python train.py --num_hidden_layers=13 --hidden_size=128 --n_experts=96 --experts_per_token=8 --d_expert=32 --d_shared_expert=0 --hidden_act="tanh_gelu" --moe_layers=[1, 2, 3, 4, 5, 6, 7, 8, 9, 10, 11, 12] --router_score="softmax" --normalize_top_k=true --routed_scale=2.5 --balance_loss=0.000518 --balance_bias=true --router_bias=true --n_groups=8 --groups_per_token=2 --init_std_router=0.0368 --lr_router=0.00279 --vocab_size=16384 --norm="layernorm" --norm_eps=1e-05 --tie_word_embeddings=false --optimizer="muon_variant" --learning_rate=0.013 --beta1=0.95 --batch_tokens=[131072, 262144, 524288, 1048576] --max_seq_len=512 --train_tokens=600000000 --max_steps=3575 --dataset="wikipedia_en"
Below are experts of layer 4 (counted from 0) of a mixture-of-experts language model. Rows are named router (the router's row for the expert), up (a neuron's input weights, with its number), down (a neuron's output weights, with its number) and show model dimensions 0-127. Each number is 500 + 40 x the weight over its row's rms, rounded and kept within 0 to 999. Numbers have three digits each.
After each expert's rows: a language model's description of what the expert responds to. This comes from a sample of Wikipedia text that the model never trained on.

# expert 38
router:494462566489531489466452472528496495481593475562479508465484427503433546522567515517534475513507422499454485478546458471509533492645510470439520510500474508485565447452520483487466497537518458530474541455505469496480515507501455494526499460423551474471552499525526522457478479559533426518443557456490532563445559532543422547474415490469557512532469482547517536538490524559538519559463
up0:512570546550510509493504464552499511483505506511564485509546420466509497466486448587460477508540496537505494515486563416547513550508446556545497524520452509533538509559496480536441480515574512479443552512484532440516494528601457490553495563461495509375429519458459554441481495533470528554564533480484525495488476519488459502408426474434460551513512498476453472517530451514478452516475
down0:531512578488443506460481480542506525411531474460525471462544464493408530475465495437579443503488494522534487530502504510461534530502531509464535535538564532500489489490522528534556383452454501536527498497534531471519514471481494573384492467544482517508478576532489412464471542498506455563510508534489524539508429539436520478553558483486547445507442544484539497491496502506571514461400
up1:472489484531503464609490499373541531398539460494487467464491454461480492528461523496551483509463492485532491520516413548520452492550531482481433506488466396567546541422562486509447477464573498508483527515501521480519485482489490420529483462462491536547536460495507484549539545486499550447530560477464586499471529474591476494537478508518570581497478538475492472545487500512551502486504
down1:473541519493508448613490531500550503539476450522483494527544430466535446518531462509496501494500485408421458492514453468529440429539489400476486535432498477514500524506480442509505521484548465510535442544460524534504551550530474456525531534483587487504538528517514556536488521508492495482490471513455431498470544431588546451501412545508450575602460539523547503489550513485500506468472
up2:439463448453477600504492508548514509504464478470578498483513493488561491520434466471444521447538554531544521549523472482506469513566569491570518577487545473534528478495550527453436538498464449407452525541551531489453453485500516495523436537549510480416502502546570470509507475556418602483538481509491518472511447466512542434521487509498509548503505529409507474467530502443473509511453
down2:482492498450512537541476487495502462500508535492460457486512541430417560558511532513478523548439588539500519475454426504521512520432532519472505431471481490518543537520512465493579500434477544492506552483389456522499471464547457591487541516514487468423563538550486433496481488455564498517494487505496513437534522522516509560532372482528446507539495505511496492511518511502518530448615
up3:523461493438456512534538522483523534507467532535504453504481464496502520531457577506463544559456550464491497508528446523579464480555572519454603492492538494533430487448495569518491455502522434472538515514558470455495459388519469519420532449479544462464520505470530509586499531490477484483506451611439518521526485561463446472514513560505454510521474483488540456440519493449459484578503
down3:495529473443472528450502496570489463515477537480449511475468529428477441475507483500500434528479484478496503480486517482569611554464497562495520485545556469528544551497543500542485488506603436585502515485559454563492462468592437488560464446485460498455511474538515484453472534534423520495483462474472414488588466530503464503453580479474520528517539533500449428534523484510513524515553
up4:503556518521570525497503478501448540486450585482495478458454459452483454497465497440593464516474514545499523496427517500524469550513452508533449553472472474520468519451460488522538507464517568474495564467443535518578496459471518425551507516550454564529514488420500526562511436504552531514495513512452465474480514496434529492547564447457445502426574486448589501438521569547513476474511
down4:548573527501502515460542517497563539565469399456475461479501514437518479460474510555417467446540528490506471544524437550502479452534522460518472492487503542523460563627459510423467414508535468440465449500545505477455494593451519546460575492506521524493502449530468519426507486474499498463548485506512518455479495508524508491498516527554482509586531513462513467530568427503486561520506
up5:434481573476451491574535453478452555449512473535442454443526496525491535508560552452505549481451497527532514533509482530515508540542556406447489585475479546550523550492453524406447495467473456567571557452513449487496498484577430500526540466467560516502498528486551513417500494525491521484533483490501519468535450474488434531429493468463444493521446540471495519572533487464522546504515
down5:514544534511529535487494515490475529504446576440470482453449526532484560573530465552470428528498515505484489476490515447509516558441448590538594452472499445417498470472480504468465480518483538475521574401470525542512545540448499485528454464478473526545506456470500436486501498520485533487494558574524462437498528454494462562515477503514544460467471471530527536503450516639467509543545
up6:415535458565490473508494472538514496480522482518482520559462470522547468556448467402503507481532615519536526484479496492512518538544488526476506487569504534466564492463538479485527470521512500488453562528523472461488449519461540485538562428438449476393452501532457537434485477569524522508515527495508529580442515512559505521510492562525532545401529464520480495404467567511503478451532
down6:506488518422490529457495530479527502465537508519533432442575430461442542551479535491516485490487540554467493439611513576421543486436550510503538491466489476387505433524562505533495534453531596453520482447539469508459558525434463466501476564515506505523507453502555510518534483457493498512505506497504454561498510545518555451535467555527477465500505530470446540489548486430516485507429
up7:494491553405534492499526539484515438501517474524528516510455527513513485478539501505520509484442464495452573450464581507541439502485517558545476452627459517518540558481483472462491538519493521427415492527411536565431521437514514587455521539466428528478519580478429556448544476509521493537507460485481508509512515494524517536490459515495498534468578485495527541546458422504524505523438
down7:455538480493479410483475461477505455483507490498536560448501475467471455547467405500569584490494504460636499421521503582511476540534516511508492486504499480566474532464506490479414518463430486522436533468436517517445489500550553513499497536502571542484518488564569533473514524574540530445535461463516521536523503458470493473481564537577434471519528452503543509466469455526514480504468
What it handles: Spaced dashes in score, date and year ranges and table cells, e.g. 18 – 25, 3 - 0, plus clause-ending commas.

# expert 7
router:434450479498533503439456466551470429503552507488520498518474477409496545571483473464527525568522507483530575550555537530466476520536520499523540533478493551489515461498468540429617524565440429546608492450508512497450454514458489527559555435522536511428512484500490502527542494521499471460491560484430488469502469501550539492534419538495484468543542477569526504508464464484524448477534
up0:415516467543522544565531511515450557532449452490466460532489442494517549477506524490522545484461495451500521565499419505480503522540454495450458441465486489545434549492508500557483493435496501500417522548547539494417512468463443463520588508545509497495436479448470488493498530600474490482447479500534511515505459554514486549533422446481571612523498534520482474500527567518449510572512
down0:465552444443428490509464470479531474511490580589503461515518522500461493583469484506515507520545582512481465438447495509539478476494565534520503523488524513514574437504516548488514516451552531512532453471471374513487575512533453555475448525496454480458492521532488465499502391422552476520494451537526463560534481513458501464619495524468513483523488518461486541514503483502485549440562
up1:442575508522517517433473428542547476475435504523458482503457469508508523462476499537474500413529537430449558521534491522447611529554492519464570531528451508458586564539504437488528511510522490486467472506475468526525480470571539536520529454497542508473530524533505570458526520480493533426425515501541535521499496447482503584415430466494507477516480450521396493529521518511466447467506
down1:517479481514544524431449469548438460501514569525537425530486475499498475507532477473490476502496457516512415511535476515547462493431481459495447575563560559500451553468463491489479488473496543479501425505546551521467454500567472462519526546455508480500503501401504515511553463521480467494548473517498401446496563497511514474511509568567502439469529479572585526475610559457545535499477
up2:471475514488551535442485495547464486501481510507449473415533573486478538579490453508510562451527535510479486479570475475500520477507535516555439580535482539461544565520505490503476447477481460427512543476475549513511452498597450515469503490546547513455485479522494487525517422481463534550551530475593490460497462486506511466445386604505560491489465473518463497456519531427530524429531
down2:486527548491543555481478431527522540506505491490478494510523467552466510498512502582492543445525513557507488541533441562455523426570441497488509520480435460483469494469473547569499567501481429433489487496555499489450535479541560525477537557492394520497469474460496433501522520520489484528467478561431439469505463441524544549540430478515498558590500414508532515474519538471443483581459
up3:443462496443538539512502517528505528451483519491391417588580572520568523490491476458428492459485496461498589435506508441520533506514508485558461514510515531497515484512549508566501552418497524561512508510472505484504508510579582508461502460511464491544472451450535500486483554506516463535469437541580467520587489417507521514511505481475532516422443513467473486553472484471462451467525
down3:564520503499467521576523540493558498499454482568429494500572500574520418484493493498493479425499509419507441482510459448564573529483467464454442565572477502439524496559541506498433484438527431519503547507462505530431523532569527517455475487519504438551504466447483548475513547489480497499508476531558499480558499503485492584510604544502464482440470479515461497537528468523496430462481
up4:465512514475534524470484466464503513484506440468471505538527572425451524475565520510510527459533492479424504562497483530445493496468543573484513443558386532393494516512552574506527582488506511535468555484479435536473488495516523493557510472477482475550499549528464451555492555487518519554470467492471521451460547475544576507558406530493571557497449530512401480520516513474506487489457
down4:530449501515496465479500525494459522516508481550483458501491522514534476453416396487512513521468480462538493510535486445579558497499533473533517503495501445531472535526425458408437470436486472519513442534467544535544524569542533508500506500505561463437488462463513571464503497528536515462553537521543442590485516505476508550464444460500484475552525474542636601428495514510472461509525
up5:516435533430515432523455486455478419578551536531414579493449539411504493492531512495523494487459453536499525527502545519448475563467483505462497451502620542514489521500465467469559521529487558497497437515467414509452483435485521517512534455458538457509533588528540458488531499507573512461506532507508517545456482569484528497528453452481562508492564513547491531518473475520545469437533
down5:540558472497445594483479503446492473494490438488549526543470490557536504491521500541500523509434492469519571497464451480515558423505509526525424473537487493431546451517575516432538544513534552526472491518488505478573461595485475496455544524597460539424463445490533526482489490562502496542453482563450526512514504443518487482542466464556448498563467466528509445514445424469502479444538
up6:452508584490526491546521491467497474442516525539482516527498512510455494482513458465548538520529509430441527572441480536410542530514555478479491580522593563532545488543535508562404460588442487505487524480449416515497464451520543421468522489470550432521540537528440465489450479451453530508472452461542523516528533550523464489554471500451494508548521483461444499496494473456457502549532
down6:483491499532471464418568452473528554476431509604500441479521501509497503487571441475549484563456511505498454557538484560574537566528484583479533443522572506498503464571487493475479461504461518524494536506510526495496498527503427469494532515431452548462570530445400474484536501533507481459428463496464518543485489563553543468549501539524463455501519474533490471486442466560461519473427
up7:465469570507550503401480485526466509545564481435470489522471494522532478485478513567514505455495478542491494545509547518448514591481557428475459502488457569513492444482482470450522437493605490476475515505441508532575440542473573591615450507494476482486548436534478497523534526504484504506511486514474493480472506471491540512519569524562482490534468489504462498395444573517466472466488
down7:430462469489503498522565533433429427432492538523545501514494569545563461508550492563464469430434506549492452512477511521511457518508531510477503473510543473472541550523592509451486499496493430445559479553443469505490511508527507442555498542538523444559467510499478564473488510559558462440441441436538475552464476595501474459551495555508467502462514485472501523528522438526513531448559
What it handles: Commas, "and", semicolons and closing parentheses that separate items in lists, e.g. "Wales, Ireland, Scotland", and venue/location cells in sports tables.

# expert 22
router:535497434559471528438515460494524503500466524511543558529428584459483491409490546541493499528530485516437534461498551506519544515486488489460475451500545505478484623425456531486528477450518455495511436538498522553502503487560525528475541547550512445447519412437471515449398465546540459542511486571501546474495446532473501485582506495517468458527497528455509485583462485453500540506476
up0:550506497523478551436540545539446463531580503488499528610476505469446440438420517543483472436478541523526492527508478506561497528507502589526535525485448539526430554519432464558519544506503517521451531522466474564443380437465505514519529498487487441512471516496451589482501468503532435503513466488539514544510567543569507434468428454472488482508535536497491508514470466492473490530507
down0:479514522468491511503483518513466394439422545475494433468598554507481502523490508515469463381542502390487520507511576523487533546511496478552472540498539505497538547505442462431517483513488508463580458499515482451524562561507475524485490453556458469582464504507473468580477498540491483496571434480538507509514489479477463531479515506539549568511559553488474418523498484481509484454566
up1:535513498537525457572535583523517483484492508532543533515489465420484516509537489453508521577559489505487548526469428517537482418413428427509530539520526511497552446510518422481481392481498570504495456468491539458512567483535498550477517492476566473524591491399508526465495501434506475417498539483487529473491532503481465499596441500509567499517508518472489503489531507480509548541435
down1:471508475534499437546583606504449488483507542442482512437506507495430458443506489446493505526523532479460455437475502547528538501462520501456447515505494474494484539467532562478486480561477579532543467536479533431505533539512508548518523567594533528510537434552536484449512582441475454487410501494514515517492514476443499478451549539512516586566473465496461498468528478395462499521524
up2:511502490507511500526469430466548467485512527478448563563522505571522524444479578445539541554476503545476490502524498514484512503460517455495511486553550455471527460501405469615446541493511412438571480504488545481536517407511459510560557527428540516526427493448459455564470462518523492569497450560470450455495505476531553517503490516460547515552466531472514477438526550492462504502452
down2:453539519500470444460542437430554406527466482545520511605461513550483539424528521466563476510444499494442470541593526528455522517531433518488454535534449471567461494512533501530490541475520468418497527489421513550473494478484516560485507493543469483532512558566559473501456522470472525499454450477570489528549445502407455509566510527467521466513493474546474491507523488548549548499492
up3:531480490557444489460490495542567516502530467449544517542489525559519518449483571525477491479532471512531520488511512443518570506539515435537489450547506472394517527457527439528506456513534502508528511439522530492468481458562466589478528479449458471462536460551432462456502469566515490524523562575506591588482512447459529442468448406521492501513529488517507517550539435478426445498491
down3:501414598579478515497558473487487533509540525494479535521501545383511486450507507546507517472525477437435473526512505527504500425480466580437467490524475543460570558486556491514492449541450514548479483503461540484499533507556482547522467504491478493468444470546511482523511488542527540511500488401496434452558527536397459514552564446439534543444496533477552522513471521486529475528436
up4:529563474521504517464493529487525530431523560487489502555520458490541508518511557521575449459476521536470521579441531496525505512448429555572474566462506423482560501502540472603538521433474490542442417589465501495512471474532469471522482516478476428456411541531444541469566513556495539491536501446483502512469515531486507452514435454522423488533548493508512503539472432513481451484497
down4:494566494514489480464444455562526529462527479384491503464563503531507436493569458571479487507554508460539468528476464434528434468523517494499518450580508426457486413519532449441556529513560465463415568492547477453474562494511502520465524518538494575514519482582521549512560504502541511468533481517465551499486521507535506499497505555526531442492466458458563513518473479439517445501432
up5:474498547460533496488567456431509428493520479500494459536534510394541526471473495531470453520515484503503556512512480537542551549524469462538474453547564495503486479561557492479496494481499547478530448451526491586415475491492512564422487564425523517497490465493556561456489546518429466523555466484558503584471509440502533449491461419547527549572438488491508550495452490436521509526542
down5:489502502468486561509533536536575501497470447524463548558445415511476454530409543569500517464506518577524525445502517475481444542528543449560552457482530458533526472463519514482536495565542565537459450455541588501540486459488496540536480456454437515523455438452566516449485464487522485452429547516489462457473576523514462454500464432524498467486544483491515507502472565461560498565491
up6:492435502462480522461548520468439549482484487507539506388540476466513506537446544557541470510468436496482525527461466524501505504527428520486492487556513500512485548580485502463518415551510505521530460572513483528461429479444591449579495484531534513485435500508466542504505529527497461543530485458475495467483511497510475492643564538462500516538469574447414541470510498453496459561540
down6:554423466491472457460556530478483403611459478474544437531536514519457453470540496453489524474501499490418506530510452525464489486505446430515466502499549507551524524424566504481490503510553505538528574541442543463437486540533461550531567570502505545527414498570517539507497529518507451521489499496535502431490551568495507510476440502496537511539473503457520430453569456504517492437484
up7:421465508488487512500529519519511529480488432493593553505511527437502476427456543470505461495584503504419476504483438451511473453432451529507409497562459429467469525565572523512494475550519480407528530525466566494561504463524508518458536501495583491516557483477518492463487516574512478574535482464534472497463493532469561429519432490529488490476546573525512544530550506555469467496500
down7:507506529556531541491486455490493543508495544512487471496501475486521449523502512557521442551461499501479527510445610512503485426455465531569527535555513479439506489537477537503427551421525489498472474482498521444515522517503533459419505433510494491509559550531546533538531459476487571428533445501489452551527600405463496486498581453452472437518436496545532518494500537479494487561397
What it handles: Short word pieces like s, y, ak inside names and words, such as E-y-ed, Evgen-y, ad-s, also known, such.

# expert 18
router:475495478508497548524474475509509473551492431507514528456537501455620499363430527505527541480468505543445484471467401462564523487490446462476496497492461526502491510491480520492529524451563411416486533504517493548492517457540496519566527526480538496497581460560504509497518439570499525515566503557476495549497422522561476443492534465463431486550483486520539519482456487497542567553490
up0:499452480419434492492514473507496416489578468461547524519488504598538550513419487526503551479476481489534578519457434492547465566549496536476484491534515499475468521445446436451554445565485514491552512488462558510493479459513491563532484534428557483485461456484473533486524491511583524543586425435527492533498468503558494475530515481476527508550397514501454531496545552528467487525474
down0:510474461502532486522516513498459461425473541574489459455437437458503511412524513556481533487465477489488458492448477590464528451524498506516465479442466511421539482570508491493496499525521544522498590501533560583527609514524477449493507532569489396517466476552485454528538471475494488523474484528544546545489464525513507462449498473566546527500504563513501574418537475455472492566465
up1:470456499549480497527506493503467528508483496464517492548498521494487504473478542428496506535454565481494514505450513524524479522448574420401543620531471445458574489509545523459487442518536584510536473476561439514533514428587458571508487475549499519527550483406478505498506481539443534494481464548505484496492541503448462500545462514524377536473509467514517544496536508467545470580504
down1:472393515518442454525559512548500488541480521504422513446540495509506477568546557510437497560526480540483530550458526519442444467485547500512473467527466496474497450446529502520553425468519477534508447485512489468479532525546470574566445595511478449470446474533433457478549477545498575551529512541478469567518517549491481481526523483458532589444464467567456472451512517480500460553472
up2:491541534551487513505581543503553540516522511559504383505525473469533506490447571507472503483461498502569451491437493505433513483438385488438465508538489477480527470532524468545538468597479531512519400495511480458496501506567486466506505516506479516549458540537561433550519464517483587490539521491473478519466512565516435491506519548489376543496458561513444515526519513462496492493479
down2:534550549532591513401558475533453532521474497470478475554538537538461473478534454489490471473489485476552477515498585461477561419472491481462502492518441519505505537459439467499495513499569536521509526506455448500453502462443575511511498509521492432413521475510505591522539463459503584509442471484496426463536482492465479504506568447506517554539529506420537569457551460495552522572483
up3:466570478497449510562537441519513501471545545458501466562525405461484475501465514470471565454544510489549493526535449488463475503480529452563504477449488516535544554476457489493562462482416494510527492485466444479558441579540525445580489454499556505536475504492506478484529494515536546493569397478528519497498454513540551503468532497434460558538494549478459486434534498549542448397545
down3:514495487467482495470420454529534491452496502410482575467522534503551482476510440509439501513514496492428558469497529582511546573504506460519488494486538494546445456456563481480535531493490562429481521515459458560484453566542399556581463487539502542477514445442493511503484454521546447563493523585476567544515561538480503514532458445477563503441492468490520511529474513483432549511458
up4:519463515501468514510538493550578440497505497416532513493487533479583561444466543518446475492514538496498596541478479443517496404488543360531487499501505473566511476496516494543491444541552459490614477437465506486496516514462518502517577492470532515488497472461520444450514526497453472477500477505479477540507470537456536495534444494553492460469561553462501472523476463512564616499465
down4:504555401530419481510525548512455535435500510478552485454538502509529537542569512437505521514556517568498481502514506558468498537515474542478481492523602558413500450472503491474543496496474474532476520510519466481497477538535467445474416505570508524461532531535424473510493510504562471481470532511570522525443484481529462524517468547417503438505565495538497398546536430488424435476489
up5:551473489539476560559478449531467501523529440501480487533415533460523438465553535541573473475491601515524500519470507543523527532421527451479486499549564513585529506406467489429482438514600480479451507534463476523476445550483471524500506460465494493519548529504551542505514507523451449530538465529459472515462508491468515463492525474425440520451486446505522522493557539405563521533454
down5:501509438510542481587490498532520619542525452496559585503410410417496485503535504481510510571516524572550505535503517527494520465450538562482529447561550488476534501525487432513486501465478499464471481434500591465493526509522535518524471507461458509409490556513559406519519468510536486448462483533478488536449435481477491521490576523458536488482452529504491494471494420490480461523507
up6:485474515619545538445484448473471484502538468422512418468520554507547504562523488463417461513528500569479570511437531525488551437499555535518455437525474466468537482485492503476491542528531506542514473569535432482521504497451487532500485512438532448469543505502456505485461494532466503479512617465569520524494451400490499477480528441565480519484511555508482449538508539514567549506442
down6:490476551466520496478539509453475500505546515546495457497557588466514472493413506505489534521510479527492539510519493468561516532526423477512514535507557532447469568481464515516518533533367479484469498513431467463595487462585551549463495545498496464461515575561506494450499441502500495486497483518547459591534456482457450502479591498503521523456539468543466535468461493507503493431389
up7:459481524469433496494517401529507485579499442472520527463540562516555464533522511463466524484493547592522469514543537482604515601504512452497488519533420434455523512471472441473531472494512493478519510504450496475460485495491542469559478497449554417565509519509478554587515495515546474454503520581512479523523466545504536450500523381477512471476489443497502486497459478491513559466575
down7:577470470473578582498515504452539558490541420482567432557545499523495538431453409461477489464537481534554495499553470480437524510528506507555571492463512436575530467474481470462482463467495498512565500503514564534531547492478527545539498529472455486493439457487479462431473452493544474481552522538529431528521482441554480471495510502459502499435482543527548412545540468466502523509568
What it handles: Closing pieces of words and names, chiefly possessive 's, plus endings like ose in whose, ats, art, wood, field.

# expert 25
router:576526500510417435497530567477477479458506505551429464498538466503457538515487451489526502493421461513592516546412505520487448524538554528461514505479571498489402450504489504533494480519460527503407480503467540532575493490560507523544472437487476504452467551495557491468431497449510491477464520451496496501544510522482469530509509536484509510472430485601531496558591467473544467418481
up0:503489482473478464478588533489573510422485486522491506502445515427487495493472583447538506499553529512524453534466487485513517529499509509482534527515555440489405508592518524534568504556494547458576459514450443494482397475553497426464470516481514517538459535524568475472512465489523428549509518452482525523544552490591436538514489485455513514536546468450484462530491463405527515502440
down0:533576534516464489538422527533541544532574469484571491493470468505499447595548428507447477523523555520480520478539488546556472464571543479477529511494393543493518513422497489457449513517404536524415495546552497499487488516479476540499481454512451509490497584503483539500504507507395537442505455553449490505513503456430527475453553470527466530513495468516563485490470484496525557487437
up1:464450615544512470436498489526450542522527549508510472467521445535446517475497474509508471429508455561547460485479495617455480528510506400422531482495545509411504516487484445555532543569524478484457530538444467533501457488454511525528391513502506474518584474539479523509419551516453533567577494523470518553495480513473470476500500525493529481486502547505450549537454471497512530509501
down1:497508417505469513502448511442520501578545469529555531516463457580504500445574402488400495466459512490474505540501390500396437522509535508489454491516515484437495472440471460528529529506488467460519500577501496467520549539534504488542487452550484547574482504489552513482470545526449577504540524500527476522466444532510514529503510469482431551481546516516432468581512505533518479529561
up2:481542502463457495504534559437457473488465513483504500505573511466497531445544485431523483538479498534545518502429566514512456490562530501464460467423554483477497457531487433461362469511508524508496546520524467513572552541505525559536498491470539438476589461418470472495519518528511511504511518497504595492435472481484533537510470555466494557521478462470452600552588476510501445486526
down2:542470472513502541453477457490512556524549544460522529450462458559558471494542515461477555561494512513548464517564501548530477436517596485495530527526454537469522463476480504522487515498482537533428534526524474436479535471458473423534543586463537510478511548514474528489553484420461468452551550530494489386439463491446460466506488529467586482569488562467542491504461412498489526445500
up3:507513497503443446488474542505498447413568474559470451497546503459476533517512443420452510515484430520620500550419473524487552563465514516502477506484436538469530510473534500451494486475474544462451514520483484485535473561498473540466495535482589505538501577525505556507565531497551494497447458468474485495478454451432503502488480511559554607587507471540485435471558514467495525541504
down3:481485484518465523561523486452491512479507548482548450476549515543559516438558512458487541460528533510540493581457492579424479498480550538472492501557528534479586531526493428521515482481521534563499512495413551462512460478477506495471457380582520519508531461521596457466515491498524534485495462510519489466507448498449439519556590464458498470482497396443524520518521522504451463488439
up4:480500586563438487508500551497539469386477481516471482539521529528499505495471544448565447565489455519523522600497429416437488480524433512476492469508477505489456504502462432547513540551543516540471474489477487521486524501520557464562561493588512431511491513541409536501503558407515525532521505472543483468488542496478495563508468538467446512508535510505486499539515500481427438511416
down4:539556457441525516543508515455477476506545548475525429520486585494438496497520470453532580489538417459544547451463456545446513497465483521474535439478565528492465476555474608470537468502459482473514500545536509573514397510527473522472477549532548508419473463506561451506533499477475493507474518449487561557524542525482534567458526518487455428488522450495472479572513493448429506490519
up5:522444435463459581502517519436530509479495464485473525494518476440467526457492533519419487422450410566497513466532508508528505521561580448552557496553491481543547450541491471515533502451495478486439558468557541569528508484527456505525483476555484517513548496432577538543523433433495458460475562486482517509434493559534515552501508537455536455436494513544448403518515482474465520508514
down5:460556480510507475511455466452531534564466455481586557497514495536478448486495553523513488489570527493464605495473511483500486485443528545437525406454509507502525484521555573493563530589500479489430516523509518461529522466499518526472417415531484551563564443515465450442482502531494507509517471522510541462564490506558513522443510467492478488492533510419498440421503540506436441500572
up6:555457552426464522516487427506516471416523552418480461545543534510547565510454480457480469508479538544533564571439544506549494504504491514460540533478472496509473607501498472470542424536523557537496505537514522511511512444506451508542552456469446481485474480522422562532453477498450485429407528461483512559458436529518566537539508457487496436476534571488533452487514484486482544510500
down6:612561547462495527505529504448432503564487502486487531491403381500534513485490519530503455550564552499561489453559514543467516500491535538587501471478505499533500455474510526520515593548457451486526466479483521486480408511531465532443532447497540543541468564488536529461455455501481559500502454475474519420485536466451486424516426466483488474546464516496562483476556503507508486462525
up7:514551500601463434479529529447481521487567469543455450479512504570516509609565525561493493502496425520467560472454510414458460426531503528441425535565495489545497514477490498407506444529479476550535518523511460496447551551496516529520526481577506516501474499486461518466474563509551486478437464488461486490454525421487486511453565532497544453467465561504477491509539507552546479499455
down7:557489509510485519473487452482456513549487563461548474524468430528531522507548534563468494491459418446503473508558505508482463550546439470510509504477561584482447543445482512514461538441539510450521480481558467501473435513480517487485449543481447501485534517520414473482551523488586481482523532566566555519505444474609588506395545474528462470554500504471453480523512449455503475490535
What it handles: The word "to", mostly infinitive after verbs like planned, continued, beginning, or "in order", plus modals like would, could, will.

# expert 23
router:503472548474468466474418509462547496483492516503456482478522548552526539520521523467490471453504394460518522500509485466486394472550454530491486476447489501531461590457601555544473530495496562485422478576502523563421506549514582486466499512470480517465531511429426499445561519487541481537507551511512497598440533522487514499574516508462515503525460571503512464529437467509478530514524
up0:471452495541503510523527533534518513556500489575557575532494504509564541471496495591510448447501456572449557491468502512544513442494523516474466493540501489533424514557492508503475509548472543508514451544451467495452452451570510497559475448492452520480505479476481487435502566507485540575449390472504549498485464421538434566532476505478463458455512490500464585484536421570498477490442
down0:545517511498504448532492459455490479540478415525518508446457546517501456422538506487461492459470450558547491512478547590575489491499462500509463475498518490544502452499537563476526448474411494539516461525522460505475522534509426532441486456593514545528499464507494497592491491497429499557524461537515620512539442573504570501452495514508480510532456469576569503444496453453512464465514
up1:524509369422514502451464492461536485518544446533492469493537452496499444479516443509492478484552407503508510451450460532505499466512531512515464520493557507579537542538497457491521549569438487515475362518463482526511500487502473526510549524439466505547516542531418555500552468506464522481475525567440551526519433419473508565471543561447563526481524522518560516510516525514484510476487
down1:473449475496494445491557461542525518461538530500440500470492511506504564480557472474520488499533500542489525507472486564485550417530550518517503457536537600497511493512524463593450514498464564519529512570483416424586521464520509572543507492472430516485487499495499444433435440454513506491473521538452493491483447589527516532435496473522488466575472602467511475474467466444463502561533
up2:487511602465501479511542512511436542558526501588455416477508465476465467440559547534461470530551453508451485492488458520477517558579517414509465503547526475541482491479467556501518487513485570491479485542454519515521523484554589463581453477474465503488502503424451463497541549501448499535545514484480483518510495552428432517431466527547465462493475473481493580575468471540576482470497
down2:453510512472487508492446517491547523552432459481470516511454605507455529560458434434567519510504440566527464555420541488519449432431510511462458530572511429453444501540508546508504575492491485528478527481589578473548498545484501483476496459464490476514551466495495499487485508527499451510546460519534510548552491548551480537493487515532518505510526533448517422527485482372459519550505
up3:501483506546432366496557507509567480501551474562554536417532514482473470515488504444498487490507501477534539539516515463472462503472498484494475527508569525483498549580471503488448470598544487478435442412480543507497505508534458521515479495531513485532497457479475505544473525543494503569528507535518401483407561523531541622541528460436482444456473498500528532543529469489458526466506
down3:446543508451573500532448459442485539531483422460468561509523466493466512514447547522510449534468555482560569484479498438467470532538476439489525445503530521540534552554478534526410463444474526490500511547517498510456572605522555473557476512458457491481516512486515447521537496459497511500518507516541569541546459489468494470534556502520520432543474436428501567522468507402542513482430
up4:443433449526482567506528503491590522527490512463530405489431482517528508465520492516481457457457471473508533532516534514519451535473571406422494450440528500537508514500441492535568478537495539515460483491520500556419468517437567578538481546492485516507565442414516527534482514540495515466469538431514527564498557498481524492475545485473554496456532448545519552533479552409534510487477
down4:489456560519441453503524436524527452416498542502488559505556556477491478552548503567506589563511512512455486498448451432569469432449532545440540505460495520484455465465490424513491569530523471516470537576509508586506529559486439486435469503442487518550489533486501495490493515462521438579519512470488459470444514523526512494564523508446466502488547477514595482467512471479499507454576
up5:501529470493429515555451529509515518536548482504512462492591530482498528486549519489524453542533437495467476492483498474528403480484583476533468463440547484532485561433565526564517400522570528530536468500516458470416534461512479399531451466487486503487444481473471477457559537512531520429544519468501464521539530470569472558537529490556484541512431556513491482517499578478533457446474
down5:479398491495517486508467514444465538501496490504486554540577486434489535498507491425513580586512522477522481495520517470506478506520546469530534454475466476596539501517534451509496490487509477460513531524554425507464472454498513468445518476512490477520491447487560505571540619482486519432490523484520501449576486508491539464535513498410528498559551416473376498546547502496458544533443
up6:551443454430479505630477500443501507536505541511499454546479513480560404535467485515463503489456449456490502547544469424487511572563569440481494482552557502505466470494528547484483532584529472477494512490472510532473542521472491549471479527489477461454482412543468567458517519448462452523543535495535551451514561442442500526450588473506480445499538538545546546516498517493514504536463
down6:457428430511478446528511417523515468503507461516517474559514459470525462489529526460482515537450562497496474553585500455482555580528436456530537433537517521522442460471457549494548534521479441462520522515472557481472454481547512561459530502537525442447518482570493443498426491552487527484560523482461575442519473414433458501466546459484473520512492554541518539525552491496536557566518
up7:551428434471510468501510501452546429536512558550504503499440551560496411514483526492490513576483478519536526459452614517474462511491471497478501513537483503541558412526448469512530433477498438424524486464445488512488489522540511517530514576464482515570498509493447516479541490518511479487515517456531516553484482434482473552648467486562549500510439466493483510486470565460517487446539
down7:475460451542508506465515478441558470469508578453571555511499539570476499484465487479458456513558482518479516476493555495511500514510566540530504485581435504609565514500505500477508459451507449485495499444491543466470530472456546479555493479508518549567483418555431470487524549510568444516502464612505523471515549475459396472546481457501519479530454476507471493424453579494497466505494
What it handles: First halves of years and day numbers in dates, such as 20 in 2012, 19 in 1962, 17 in 1787.